From a checkpoint of a small mixture-of-experts model trained on Wikipedia.
Size: 13 layers, width 160, vocabulary 4096, 40.9M parameters.
Experts: 192 experts in each of 13 layers, 32 SwiGLU neurons an expert, 4 picks a token.
Below are experts of layer 5 (counted from 0) of a mixture-of-experts language model. Rows are named router (the router's row for the expert), gate (a neuron's input weights, with its number), up (a neuron's input weights, with its number) and show model dimensions 0-159. Each number is 128 + 24 x the weight over its row's rms, rounded and kept within 0 to 255. Numbers have three digits each.
After each expert's rows: a language model's description of what the expert responds to; "gets" lists some tokens that make up at least twice as much of what it gets as of all text. This comes from a sample of Wikipedia text that the model never trained on. Tokens count by the router's weight.

# expert 2
router:086109126095115111154097108146097138086175101123101148160150145154107094169160060111134171154079151101115133138134101183131147135129107174089118096153164139138163110123132093135087130137164115154160107154132166156116112134161115123139114132130133121165110127160116127124140146125142155150152109165117157133134148139149137144139130091122160100175136164101130135141127111153109119170139108107139144093149153149148122105120117156133153111104076120110143128110098176159140142126110119
gate0:116156105166141164108150114132109078140140144130164138131112138129168135125119118135128124157144110145138126123130109089141088125123099114139125136092136117111103162146149189120127162144172142115133100137126137101116182096142162093097114086113140171081128119090100179152095115147094136110149125139139121109168117114129177092142181127093165119097128084137140164147120131143126122147109131133137114165080142102119131130132144106196165111169117114114163101145146104116122126111133150
up0:133118155118130175159116127112123153107164101085080108106142122150144134118158165136161148144139122116132103170121137158160120168162098120141149123150168107108130137133098128130132112144164117134122112103165134122124097142106112182107127111128103141096120098114112137118167134161157152114163112127143154106067165127111105168120120141096107127149088178081145129114134137122154092109116122126109139076090138128119077138111137144165168149121132171186121158154095120142131149150135107
gate1:128144126085142149116175155121059120137102108132127128170138111109070149106125127138154114131146094103147065103108115120129112116132138141143099124145101129109114127160147130150100118132136089074100108122135148090152108120126120124118170137121110137145160111116150155168095142115084092146121089077108143120155112101098110128103144136101142116123159147104122125121174125117104115112137148148117128132120109110118118136145137114171117145110127089137123179135185180128101124054165119
up1:135104118096113162149171132128109136146133110079105143111168139173130114131121133183120134154130118124122097179132118137122115157141083147123146132135107083109142099136086133169134097093148152174101107129112134142089098135098107157136129101122099108085125092082108128140097127171145149158146128103145116145106178124105096114150115130106155127144107122116137105153109112176127081118114136120140108102115146124122122133128148079127189107142099086179143162122112133129175135109116152
gate2:146117128144122117127122143111175096135151122113108116157134133126144152108122150118134128129142118182174120138095113138132130167110169113122103140136133114110140168127178126130134127132135120118109084135145107105103145096103126110129137147123097119110151115124058132116079088136062087129128173163135120078180122100079103182136159133118152122112155105119146155129120185159146116095092116137108134133130115149087130113168145104156137154159115114095168126114109122114129138141080159
up2:142159144115149150124151137102092164126115125131129123112121095145114148117109132139133126124146105092123148107139149114163118113143078129146146145101081132087090141145058153105156160105112122120138130095125143160156155171116120111111108081115111165105128107116145119164166153145150125141126106140147110159086128131154147118093095141132119128126119120116134073134145079097144087187150156147089145142132084149126169146153138139113137106077157095137089129164147107107140105093159142
gate3:141137169089110141163130106117160219113103120195117166054161146107094118149101130139139128127116143115102142129121085092152135136117132145121159107130114130139106121116136118144121134101102074102129138142096151098155121155102086124130109133134119121126140171134162118098100163133113111124116096139110150136144134120144109087120090121142123150121138126148148099147120097120152118078171111129118131118156144152120144121102070137105149138135108125114142145206133129133137158101141140
up3:115131116161140117113106127126099136095216136092114109156118140118108120130188092098132095141136128101123123133100147163079134112114086152129133113145179178141147140080131122131104113096164111159123163116087142131096149152166135122110105134142153101141121120181143092124150137114121141138106100118125144150128173112193143108129149113123142141148118169103151102104175137076115161143135110135144108146104111129163136142134126155122113084109125137110120155101135134152105099138147125
gate4:166145101116166153131151134134086138140149089102081053154115105090130148104149134145140110135151119133137117147086149174204110127152160109138111133145110140141114157103133112130122102098149140124119131102133120113119129132146094154137120088110115121126132135130093201131126155211126095140132121119155121122157154127137143141151121160122120146126097115100114104147139090108148133123129150136101157114067128139126117167139146140096102112126168134111114124106113129119147147088128074
up4:150134154167137122135092128108172173131100163138171115052137107133123137112117146114112125125138114126141124139149134081091111119130102132141150129093109117106118121129108143126150135093152056156171112110086115094140148185132102121098096128111148135085150114110153093118111118115114153126120116175128112143114109105119130109091097131099161158088163146140178106125135121125150105141134166146158082112127097119113148132108137102118156092108133099110155107173152110128131143118149171
gate5:134122133132143115074129126131124123118132148127126149160109150149092136132074113139092087143121123202120105121146107143116136125108139138122115110088098140140147135146114157089116125102103123162104145142075119052157135129161134092148133126121145116131183150083102148156120114100133113150104147136094122135137120123130142083136123125173150124136137123162105098115113086153130166128150134128145109137160144147140146135175137056115052105136141103115094106113089132101114115127127118
up5:125137115087105137138213126137135115120131060124103131136121122147153113134130133138119107093120134103111127090083117140113127144166097137113155119155079169128137103144096115171116092113115152090136149119152130123164126144121110134127122081135103115130083127138143131175141117113179143187120171139107130157083152124142128107150107127126129101172148084104087098115127106130086130142115153119107150144159114133135103125146119116133135109082124141142120152110108116090067089114124111
It responds to: Pipe separators between cells in Wikipedia tables, mostly after numbers or headers, plus semicolons after dashes, percents or brackets in lists.
gets: " |", ";", " —;", " –;", "%;"

# expert 18
router:160109115161104134144157099126127103114111151105126146130145140181161134185127128113112121129108072104089146144127122110107113093115130140127166111130106133140113154136113122126076176128157135082134140169159179158111117102178162143151106101135148132160124122122124125138174128127115073120086124125089147123103148121161084111132148173089100135134176149081108184112124108120111140123112128115147108136122136138154160136116098105114140121167087125143134106126103116107106162143130101
gate1:153127149115099145182138110115081140117181098120116141139142130137193126121132117150111159135105135135129117158148150115113110119121146107131126163137189147125147173127125147132158145133158111113142105161121099140102121124105119132123156133133089098129153116145120092179101143144070140146111173150089070081152122146160101114134121145144125082145177088152139149153150136114152152152112097107148103120130155118126121080100122148157112178107126145139124118170141098143133102138157134
up1:102140142117150124155123127143128089143087131181126107149126155109155104155103127125116158102143169099088139100105103122109115098126138138118158120107151116120114117121151131117126109084085154108180131121172148112156107083136145128163112150169154161127078134127167122108113138094165145136161125110176122148075115133088144118156160097095099138122135167137156120118146136112061110115142094134131126121127137171133153130120078163138136176143139134114146157081157135139143122135110149
gate2:144125109154130109089151103117129152138165113115114144118098115161133113123121078145098118156125081136171086124175110113126130142099139110144080127128117098140132149117109153150132152171155102100131123113139121152139148161100109101133150120089093088133137088168103117131117108155106164184123169161119137108120129098136125162139142126127184080145124133125139092161099121157136100153126155097170079110111127116144126082109176113120083134121140106099103152130124135121121096122081123
up2:164127098153133088092136124120137153132134128140116126149090151170154128149104129187116140183145134136150164119152106134124144124145113139159079128126110097121101128135107172113122138101119138066165120112091160136139140156112108118118149100144076118144104107169100120090127138171112182156113143118123148103121153124129125150135152127125146074147119131087138150156132167136153105159116100101123112165159107124162146108119144128077083145148103114103125155099142113127134150104088092
gate3:106134085163116109134157108125166104191128157181089131146111181107143121137129117141107128146125158113116150091097129089148147102119098092133121137145098101100091118148106132180122132086098125093138123140105136098079140100119150107138067090133165173142115122150076140119103121123119113110116105146143104147127169134162124103139143144153139115134087101087100147156135133145104116136120062131133106158109127118137151139145121138101127128131142124071152114120093117131111131108141143
up3:134082165081125140114124143117092117091112110083128140114137084160110129130147083114133119104098153137137107145158134150122138137131155126106148104147148155186156105137137123149109145143149106162127137112128139097148088089110111150125154176124083092120152128113160132167176139102123133120117167123090150100155117137135116146175102081143085094154136132145089142136103132115150133133084126087144132162121196131133137111142152161140125136110094164174121126136139155137132136147095106
gate4:152149078133143166156116121197120147084107132102129134163129112112132138147158164121156119146142138115122113182123158136134166128131073142187134161082151123109081124130132117087079157105118125159144133125132158136122149122169140167111141135125130148152137125150094131137142113166094092139176147160138130095111163117107122137070121101094087118176116132083135132106150153134078139142137142129133114122152125127139147168120120133136134103129095134151116133134103136105139152089107114
up4:087132156096156094102161144069123109171142113153129105116149152134105139096073112121080164139146109139151120105139126138125120136133151114099109105146110108157145161129185120170155095161113115115071145100124106117102131150086118140106150101108115118126128108112127119160196129107118164122119112101122151127131135119141094145147114161114161126108154114127089112175118100135123108124151088126165191130114103134086111145117150116126139108115147103115121135077079142124107142134129136
gate5:104137122086122148162153094126130143159165103105117134130115115111096130111143159092132134106139112100141116124102099162130153155124143124080142148155163107128152126111131098107141124152148158099098132125136129140135177139126100178144133141134078138034095122144111152183116104113124126150155154168182126096108127093093138130113109139120159106112105111145153093106108117134110118101142085121108165162165123133115099129118101141115133112130103141133112172097116118119093093160143164
up5:118106143133170118090147136114101164099086167180162126135120129111123121125096113112104163124145121125133169134151150147123148108165138150142105143084079081136076132142132128125100114098088076163143122119149115090130104157134119103127164123121142128168121143117108124047108131109126158076138062107135124159143124155149086132154113129119172142153104127135108134145159109153117123142121141119159096080129129133138141125116134100108122108117132119123080105128126152111105169131125099
gate6:121128118149132129140115087137133115074138092082132149166141160140124113151146099115111149082099127163122101160131126132123191125150116133099149136118176159138147118119154104144090153138170127151141106150148174123148127131163115154115144212116099135138132132135122079104147119127147093142154132146143154106108127133122076136096123114106146091150147139090101152125119127139093109118160112102154114105172137143148141105123081110139110094138085145125166120113139130110095165158098147
up6:140100129103095150111127100062157159166069106157128120096133126130092107115138140139118150133123099114135194118119117113139158122106163156074133113149122127144131110125127136159161128130125088156136142119151094060129168096105129105135163151131115069114134135130161120117103120119142147112100170164083167141115125150130096142117101108147174104076121135137130121161107122118163108103175117102129140139147113102092141139140136083132161124127171118108126138135114134122118118129103106
It responds to: Commas after nouns in lists and numbers, like "film, television, and stage" or "20,000", plus odd inner pieces like "sh" in Workshop.
gets: ",", "sh", "n", "),", " between", " in"

# expert 26
router:091093168115151131128091139146121070087156185096099102138132150097150091132136131135156126167110137124107099132107172131104137094153119175101146136174127175160138113113135159127099087155130129150096162086117137158145098136148106152135123149154156118137134163148153136138142088132181135115137089108120148128085161135135162121139105116126135137142154149066144092119146136109092110116163136125125129093147095138142092149130117126126141108125134124116098127098111122119099159119115086
gate0:120126116122122197106092115120084127138094136121172153147138114138130075114130114139103146137136142166154135148147108144134051125130158126157110157109157108129105148109150149124115111155113123173108134116112131093134118116107116116169159129129181108113170140115131183128073134086137147122112169171101146109128083114119153128126116136147140136102129131163147144109128163129148161124104147145120164118129165111119124107143147152085117204126123109093114167140118133155119135133107164
up0:155131121154132156140121117106114104137144129142126140105103081132145139103162101119156178171123130147143138138152128150109090143143123138186101147117135112114108099100154141159180122142080135114130104119134085141126128146116143126123179157122137122153140131104117130127137137081136141161128151147127135107127133124111120212128120137143068113104141125073117172152140175103103144138101101143113123146116087098119145140123113136141084116098142112091154152071154137166088112167118158
gate1:110148116136106129129116147093118161134117133108152107149147139140143128122134137132135099083119078115136166089094148154122068150136099144164106162122103095108105126074123140095099132080097140113149102118151149150094112081143098099142107132104151108116111120137112140120177135147146165155189159128159115119119147084126157126126121174110120147132104134130105134141156129105138080130092151142123152148122147087160138185121170157138170141081108129079119140122117141110130128127122121
up1:115132161119092127105136140142144092103106172123111085134163161114152120113145141147106162134177121115125152090117179131108127088153140145171165166145097151127095160092145130086133122143104154109139159110145149099178123127125124144113165114145127101142117139124163118154120125177117142111110126119122133153098134122114187089147110143129150150151132073123128120131140143084106128091114165161122131121157078134135118170125144126198147101112141137132114176121155093116102142136121119
gate2:170149108151157080137151130127132113160151120114159085125102146131064143115141076120077108077143087136137119169091125118111136174120135107120110132142126105117115167123106088126134162141134126139132125141131114162094167169144101094135105146120116177136116161158135146134129123104135121150155124172158147112128112108131128088124124137099138148122141095127130060098160172146091108079123070149112161116117112106124128149154126143148108120139103127105133147108155163122121110148129149
up2:155140118119115149109139146081155147143116144163135160128102085156139182086141131122191128136143132129130137107147137128173110117140142090212144169162134136109104153133134164141158149115097107082113141128140129129140138110094155110116101126102119137106192127093128136161140135133143096105130169126141133110108125082141139151119137140156147103090113129128118153118121124122154135169161138146105131158128083092121150097165133129097112164086148126149109133165159105152145110105120164
gate3:141162106137106129204135122082154160161121129160103138093161143123097141114112107150165094126143119114124108085143144126121139114128180070121130129125165113114136159124118073129120158133123104094103114136112127077095128124121136117135123138105070167144133129137121120110115133139148141117150132155134120113139178077136128129128118133147106115102141131131144113131147138136138154147130068135113131120115134096100108094105097102155170178128103164144156112134121159123106094077076084
up3:150129159151118093090112150120125111111126133116145122147125148126158131130166151149124126075147130153169159134111145171174110127153070138137173141123073132106109122148109104157118152094108150103098178099149158141170109125131115119128152153137124080130127156141120148141121117126141086157088145118135148139143119110124157095091076130129127159162143118109142136138150131103189075137093121124116126146145165133136134133163161160104070113138162133118127126148088102149120107099096121
gate4:131107087144128105141149123141145106177141139149160169133115141097115114133120156104109086142121140147118168110170139129090134115143114138168132079168114141149079145152130112162089110133130104142098125103128135150157133119146146095131111097101111117116085152129131107114124121084080084100113096145164165127135103148140144106126127099136145133115142118119170148147149143128174124128175138115169102178123098175087122174099134111090106112143146115104125094109128137134125125080083141
up4:097093113137138099110094154162116101140108177134166152152108145111128135134153106131141137128114153121130177137181155128081145130145091139174139099148098134139086108131139104173106096140138093136125143113150157144161131133144184118147108152107131107116106154133127128103163105093113095122109129135146143129119111154131156136181115106142143128141119112099146151138175172114143094119169126130173067124117103157105130115080123148081100140090137124153123133078115133167111141112114134
gate5:120139135075134136115108107096153106157121135184102154150132124132154126138127124132156144087125117150137145086129145102129117104129128098124154157144161116106097139166088172126113165133099123145090129152182130104119143129083099120147087150111095154083115138181134133124132111088141112164133138125125144150146154120166125143124129146117167121112121099143092128126138151132116149101108154124109118112126087119133158189142123169096136159135132104131133109164120125122109095102038090
up5:085113142103140102101045149142150111087110150104072126127153109100144122117165119140150147140143148120114113108143189124088144126139146133107126135160135130120126128135092161119100121143150143130114137117169153121126117163127111148125113157134120117111106158173131151140143109121175130145115123121114133161139124150156147161145105119146101137147126116137125134101166141106109151118061178173124089070131094115161132153123108172119150145125150170175101145139147125118130149127099076
It responds to: Century pieces 20 and 19 opening years, as in (2024/25), In November 2020, 1967–68, often in table headers, plus other number starts.
gets: "20", "19", "|", "18", "10", "25"

# expert 48
router:145159136156138131121153104160113130101123156169125126139087114141133165127135119183113129098143112106098098116146109143087142092078096099142151093092136152114097141143087116116148144118123119133168136157100133105109125113111132119082092102126125104132184147110161120173151161124151113127123147119129133150086115158118098085096107140143098132098123136144119116089141125123118101119111105102109083120099139087159186116092125127169118094130145102143125106139100095173148133160127084
gate0:109122099087103145145137141119143136111130086152120136142142150107096150121126110119172102118139075166121133150112137085099135129145155119125127117137159127169137097108117136142102146089143133128106126101154116147131094143096118173123151124120106098161074116170122133137133128163077150106134107108150120082141131112159083135132151127135152163142129100126178117129211108111129211135105144130178139100144127105083098147108104133133124134127169152148143132107100139110105132118122134
up0:141155130167142154139095121107118147172127132096169127117126106163152084111143134097138130124102127104170130112159159153164104170148128154148116165114108090122130122128147120119106129149107137122122103098145133156130147097147105115156118124094147173104152121141114157116130103107145132147132157143137127120138136106108182146118136127115135098149094120136066115141108116129137037160150142144118148154139147163134121144132149179105151187106066161085119122120145159098134113109106147
gate1:127118100131153126106137109137153168123137148154089108141162176129076114126169108119115116144133115139123103075121165134115149135134118152085153117161133157175133117138143126161148103138109123111214139127109149105166144148128143147122094098141153115124157155137122138153119150165157142124156132125108129144091068140153136120149148174116138148139111151111112133081103151133108119146132117124137123116147103121182108102159143154149063148112140147135100113119103112164076169130102107
up1:126153179130116127144132123139142153129112131122151140151148122146100145124092187130113101149119155153120146122146128121141117108112119132130103103086063130145134112089119184114112110126189182137112113093143112112145109113104159180147122093126070118123106160105156103123151100153100118162108129137115139097128120117123108118115113158146158110137116110107110133148068108108191182115135140144124137150131133166109090147115145062120149113120156121142134103147101099101126156118143135
gate2:113110097132121136096116111146091120156100146122167143117174151136102158156140115133122134147125131092118146128131139121158079127164151153134115122075148123135160122094185151097122087082131113128145144137133147124141098089111158098126134133139163127161120105114173125122113102089100111087101134135120100128130136107121100105135164092096108124159135170143158153156125137085160226175117125161144101146167131087141125130163106166137139113136122133118102116119114111131127147124147133
up2:138158148150115134141126157102168143143137114115138112158107103151129116109116121115125100084135132225139116102145117139108165155063117099128109137161124119136143118142091151159148169138140117181125100119127122117108146153136097140105169109099104124102129139153085142105131146158117154151169139126144155119138107154128126141131090133168164128122108095119107086123132117171132102073137157101146157102131137186096108165102158102113111096108125116138136148134173141118120120098115130
gate3:143143102145164111111108120106139149156157143143147115145133102080089157135186107110115112097129080123158146103121141151145135144130133125119104159169103120148111113152142136077139133149121087141137134167122141140115128157161098100113105148124144145157193151139108158139089124111164121159163112170147120143116102144141143126132117150136135122100092108124078105108126154144117051122116129133106126144124121105141112133159131147109098129123100122058114143070176156146136093126114109
up3:143166147167111141165111139129140100049116112100108101123093138112143107119123125140172139125109122132115167124162127140128158132138138160136138118096119122094151180091096067139071126120115130164138115113127113137149129122145111129120161117113125100118081121144111112100184118111109147157134148142114126108141159091148161174109129082122095169171166160153163102147142116118122132160118147132138121126090173191119124143116150153123168123119115105150156116140120134106139146144146142
gate4:111095136158111146129099148104134122113119125153130124097132138106131118131142180091168084129117150141110124128165110097138119112143114164139138103096106131136123081113123138152104131099133105136097104115169150122143067139114121070163209139097161068145139163130138094138135108099139135118108148129122147119149122143144175148149138126170112152117148180148158158124112114089157128118120132116150144136156175164134132134136120158075157141118162119126138116128119136092133123074153149
up4:167144145130140130160114132120126122129122091069169119131115143131140114147101093106110147138104133098155132153099135125128098136175136127111086127145145117146150150129137143092114136156150169147163126135118121132094172106156119199148128161129126182073128122120110146100086151131094130120132108151143124136143140148119131161086141103147181099138138095093071126170112096117097159138153130155140150150118105115116111169087166126120104156080092144119113145130135133134121114168105148
gate5:120184169160102126158104144156152124103106131147121093140123116151134123125114164128134062131140105146129164098104169150126128164141122134141132142112071120135147121120115148131120155083102119146151125109127131115107101101128092097111126146111139118138139129156151134152133123113084111111128150116128115110115129157159121124099127131195177180176109141072114149111123096112098104125168146123115129137116070104135123155156123209137094141124095125126112118156157108133084127115143131
up5:139123154119190118182089159101122145079165114113133112098107118136135154149108100104139093114127129123142111130126099128160117156115129142164114158126106124143132131134181159137105111106118118110136116112133125143157083138164129134144144146135128185136163116101119111113135093091142169160150115095145107108153110082151173154149129157080146156159145158150151151168150081149132116157117131157145141103101122140116131115114139122113113162092159134135144151143093204121133119097116152
It responds to: Opening parentheses, quotes and brackets after names or titles, introducing dates, disambiguators or codes, e.g. "HMS Delight (D119)", "(age 18)".
gets: " (", ")", " \"", "\n", "\"", "("

# expert 24
router:164088168100097102155155117090075134091134109129110153132141124135123115137152126162110131149128144077101129169089100108118150134146130101145149127133142165155100170155070111080165118132154153112128144157139163122115150162139124076137147076161127130160152150157159087121103121118094163120109115104111134137122134173136147136152160148141158159122081129155080109132120142109111144115144091148125111107113131107118135097154155104136111140174130142130116143121106100129158128107119101
gate0:134155136128104190106184133118166106109161142151094127112124136158144160154122168168120128089120130156112155121100124135129089119104115121115140113128150152151128149142119148206137135090125183125100117157164096144083086094126116106142126118100134168157103120145128130103121123146122121155135118133098119139141137121152085145122089163138132136121102124147165139170078109122152127084098094113126190114089140112121156153174112135142122108119138110138157165103108142144135123112133107
up0:135123142122160100120128177132125148119124140166121124150118154155165107137084083104139110116086160145147103135125117093106138110119154134156160142118152171141141112120121110129154138098121163123109130119167134170113119148178130111104125176111164145162117132142159125082140152144132149131079110088134123098161109123177112130176138123133128118115094077092126133174153097101146138128146103131170102101159132130111127144114136161065115134124107142121126078136117108160139170139101086
gate1:150178127130133178143121177167126112120138115114086152155123122130081111107116120152121120109146119140145113095117130134120102144140170164115119113136118102154072119153157111145153150080090101158157121080148060115145106108054098139130134136130134099116139124129141170149148141113116142140150176149139097143087123134164155129175131094139124126130140120114120108162085133107141112139112169118134122072125137140110158171136130145122149169122111156146138134157142149138120120115126173
up1:122106104166127126114157106118162154164110132112114132137096126146174136144147108109155123133097131116088128104145111108157123112123095127170100197121104148079155133075131176140115149165135112091152141166101174149122168131178168113109115153126137159140094113145081085077116090153170160117129105088121125116157140091093084141095129115115142128146123133148133159110152126145137128122101122143108117145121141102168132127085127144102113113134158140115151114112148120141136149144118115
gate2:119135168098116119151133131118155129076147110137158147124144125139144170133137123154140125099093106107142113110134107125164118110146162154115132123149152108144128119119136098151133115193133115124116115161133140129103155099075127128145139140117108120115109126143136118189215126132089122111128158126129115106139122133108039143131082140143155126163161113146109127113099115098097143093138122132116130159166143143121080104148133184122145174141078110124149098126120107146135154159168128
up2:136149083140110128098093139155107116137125146126096112122104142070111115138135145074123129155155119169119145111131148136086162141104106110150104123134116148106110152148128149098089124086105124121102115092111097117136106161171134153112131105118146148144146123140114143103040098123148131131139093119122163157134138141166188118113148128131095139110111167116149104136135126166134117143105130085149123093102119122119146137136125075141109111111176152135110144114142152116095057106093141
gate3:141122120153154168111082173140087140118110131096147149094133162140146125177130080170126144094096128127124117132132140130167132156088134132132169116124140114157100125139122074116080117096097136128104129103115122136118149118111134116140140127120178155164137132051081137109133139109138115118129100137140156114100140095120134124090129080140080157143095127125158160100177125176121120101188133121124108096156127130159129119174167156127141093145118126124138151136140141148123146119131124
up3:097134160150130110100165108139149098111139160167158099159100142091150097136094145137120122174186102135133122105130143123142122059171156156107121100133102140129123106128135165114146145139096137156161157134095110105172101148136116128137129152151128087111129107138162135139117142109137174158155148127146100147111103149093127159155146134092175115108174116126115085137119115112081111130120135123162127148117116155093140119104103111100105158100132075127129087125147147141122108159160157
gate4:144115164117160132110122177136116154113125121112103143125136184158157164126112071141145143074099133127147099145163118139169102152116143124132120184117178125140094094150147107119124129126126151144083126127152140168133150142110133138153099171129143132158134130096128119118122126123139162176150081135107123117176082121157156124172164105138140159130084069145122139124139118148104119127127158157113143123165131139134110130150154190104128109106085128131149097112131097154137132147107113
up4:159116153112152127145139138114150173146125118125095148132162126172170173108119125129125163103083181107143095156148116128166092158139135116119142174114154097142118105124130141151157132145144114127107139153175152108105122134143144115160121147122135129124106142160154112097127108136140140185099122151101071082153105094139130180163142141151140116121100089151115139139121140131126153162138119143074155121132167119156139111148138151102139135123050129111168124135107100114152155131103103
gate5:111131137108110123151121137118091137075124135126109095150126162122094123098156119097167090095119085129145107126130137117098176143166139137166158149131150151087145148125116109133145142161136099108111088142159111165134119099177112139100102119143087158146097117168094147142124161120119129087127102107168086137161152121143142101092142151126139120156129126127100129113143157094131138139108118177187152135132160104151109112100092164144121141122121156093180115097127144133096154120088127
up5:146145158145142091102137123140123111131146144143136131120111106137151098137092154136111124141131154131136155130116113137142136086117090178105143093122085109133081119138117139139081127110099156144098174124102138113172162155129123142155166109115134087153170137117184101101112099136135154141097135118113184159077161135081143140118116101119138106105137142085139107130130097158126111148147129114080088107150070150132172157133131103099130156123109128102102125185119126126111087135135125
It responds to: Plural or final "s" after nouns and names (Signs, Trams, Athens, Ochs), plus pronouns and quantifiers like they, them, both, either.
gets: "s", " S", " s", "/", " they", " it"

# expert 51
router:101099176165092105158122108119087145120156123171128159128168155112113139153104100171151101132117086155090140124075113099110137155101141186150115083174154126121146116140136140169133140139118099128109157102108121119122146121094141158094104112166106130085081127145143119095154135119097138127100120154120167174187139146117141130118142125140140152122174122113154118129108145148108157131131098135102132123114128157144119129124139102101090102143146121105101096085109120132137134158095101
gate13:123115112111124131156148145095092149121113113102111143084161114116082144155122154137145113149123117116130135120108176144103122146073115162132150132156154152084107134165118075135118146105118122136156106072105079163102074108151120124115116117121114133123136129104123128132125153175126136120154116106142123098120142144200115126133133129086129140102126124088175118141122143153151141161132113102123161144121115130120118189144163114155176138132098120081136140140089152117165097082104098
up13:077102133139145125116135125111134136161103128078136161084133108117122142197160137117123111121101106132135142149142149186152148149120109189135111121084134117082142089163124099112135122124097121150122110080107121173101140141125158163128125132155195190106095140120132154135143129123146106155134124093129122131143140123112145133104144067139106184148127126111156171147118141142126136106131109159114118141109104164165115157138096113141147116130110112118092109097105140115136130117134087
gate14:093126057134142122113145147087179122131124112138120131195114166105107155145160132146106127124143138109159154141143116091114131107112139143107131151151130120156110107106098110140160126178130121115094117115087122168154105076138167129146126129141111113141147120171047117148132114171113083172110112150114141125112135140124099152130127115121132103094145117084110111188132147128125139166135125146151105157100132144093125101153132100149164112156130115116178127122153093132132117133128110
up14:134105185120096142149127083160117159132121103156099124097153086150140101095099152121152112128112132135096100108120137149098138145132133121159147090143148154121153199152113131119112145117140115154152144144149094100096169163133082114123150145124109078084080110115145148142141120106138131076119169127137127130111123092125141123117087144151170098152120150163179132088142109118151116108146150092122133112147121099142123137128142169107137121126120149180117107168098150156127090123120128
gate15:143127137134098096167099144146105131111157096117153095131127108083153126120161131098108104157138143102145168144101153089135108131092134140096139101113102117123085163121128166102115144091121155151150100110136129098100132089125103112112169125133130139116108127180111132143099128128144152125153113088126128078151172113127165146063129167133080155097138169107121119132162144127108123127157112119117187110075119104121115108115085106141154121117128142079138105105146164161153118125132126
up15:125118121113143171131148128095144128119087142125084187132129159169123130142095152194164136085140098150089079096125113155137140136162120098118084139144132118156147115155144088152156129126148097137116122141160122132151104103125117133155108082120137119165138101090114126144140155156120115121151118162144137165082128138109116148190116111122146111134106137148113126131078123129134115126108160142124135099171103147136113139156182153146128110157148140189139173121108134095105113106135112
gate16:114113116100121131110139109080160099154103134119072144140125111097098132129128112148143171173129072146132117127119116145147118104125144133120099107127146111142126153176145091157099107125071121146112119126156088120122114104068126092139164122119192096156139130128127170113073140076126140154166102102107152161111146146126139141120128113173085122089129156154121118109123130144101138116112123109124135071115109116110134164161112142132125154133125113176125127134124145122093116135171089
up16:125111148089121135176145147161129116129168127124061116140149138112139117108141117156093157185153107131145121133117149136158129122129162125122099148141162091161126146135146103124115143141130134130140112165154092123150122089115108104146158107113137078148174111148157115174048141104097175141146105109113114116121126137108133090110123134153143096106140144166141114095124116127084120104120107118150135092125134130120101129162176182157153134132112134160138122153158105165109098159151094
gate17:110128086113130129128104097088156070163133154149149146083133114105104118122148154152088178131100125117145169139122115107080112118102133105132120142092113112095090119116103066138099138125133152172123136155101107146157130088119147054155155119123132098100128118124147092133143075110140109175128127148107164123161097130167086126147128102132128148117117153152127130187093105139141115164139147095132102147121138110128156108135170124113133149114157143142116156145136134145125112129129155
up17:120137092137119129142155087198158126123079152106127117145100137105101111123130156149126143129154155142125124148112151113091144122112157113123120104120100154127096129126109099096114063114137073121129113115119103153161077120167104165122136077130171130158157103139122114151123086116143129159128132105124154128097145097094133130088101112110110093148098138098117123144151146135100101131090147118141078140084156141149157073102133120166143107123118135163133148107089102137133101128111110
gate18:127140136106123118149136106105129144127108090147132140182152126112136127146126124125152149169113096142147112140149109170134136141142145137141113087157114080144155145139133150126109133110094131164049119090128151123109141153106116147152146152090157143100145144097081185096133144112119137136108124153104122141151143106044142164114129146156159138117112090127136138149145169165123121066135118149126136090103097177150135169081126124120104122135079127098130124117145131126113110113100128
up18:144134107111121085164155116087082121161123076138144142154158100149136126084132118103125150134119088136136136124132087126111132140102119159168108110166111097134153114148153166116111159139069124155109132069108114123158151149099097143145164139111141116140144145115090143082105122092123144127114158155119105108161125107066110112160138105152133138126123140124176130148144155164147129079141138112111136111142093164153127158111168117142105137141084134077108142103107135104106128123152130
It responds to: The ending le/ble (Bul-le-ts, Sing-le, hand-le, Ro-le) and connectives like as, and, then, only, than, plus table pipes.
gets: "le", " as", "ly", " and", " then", "ble"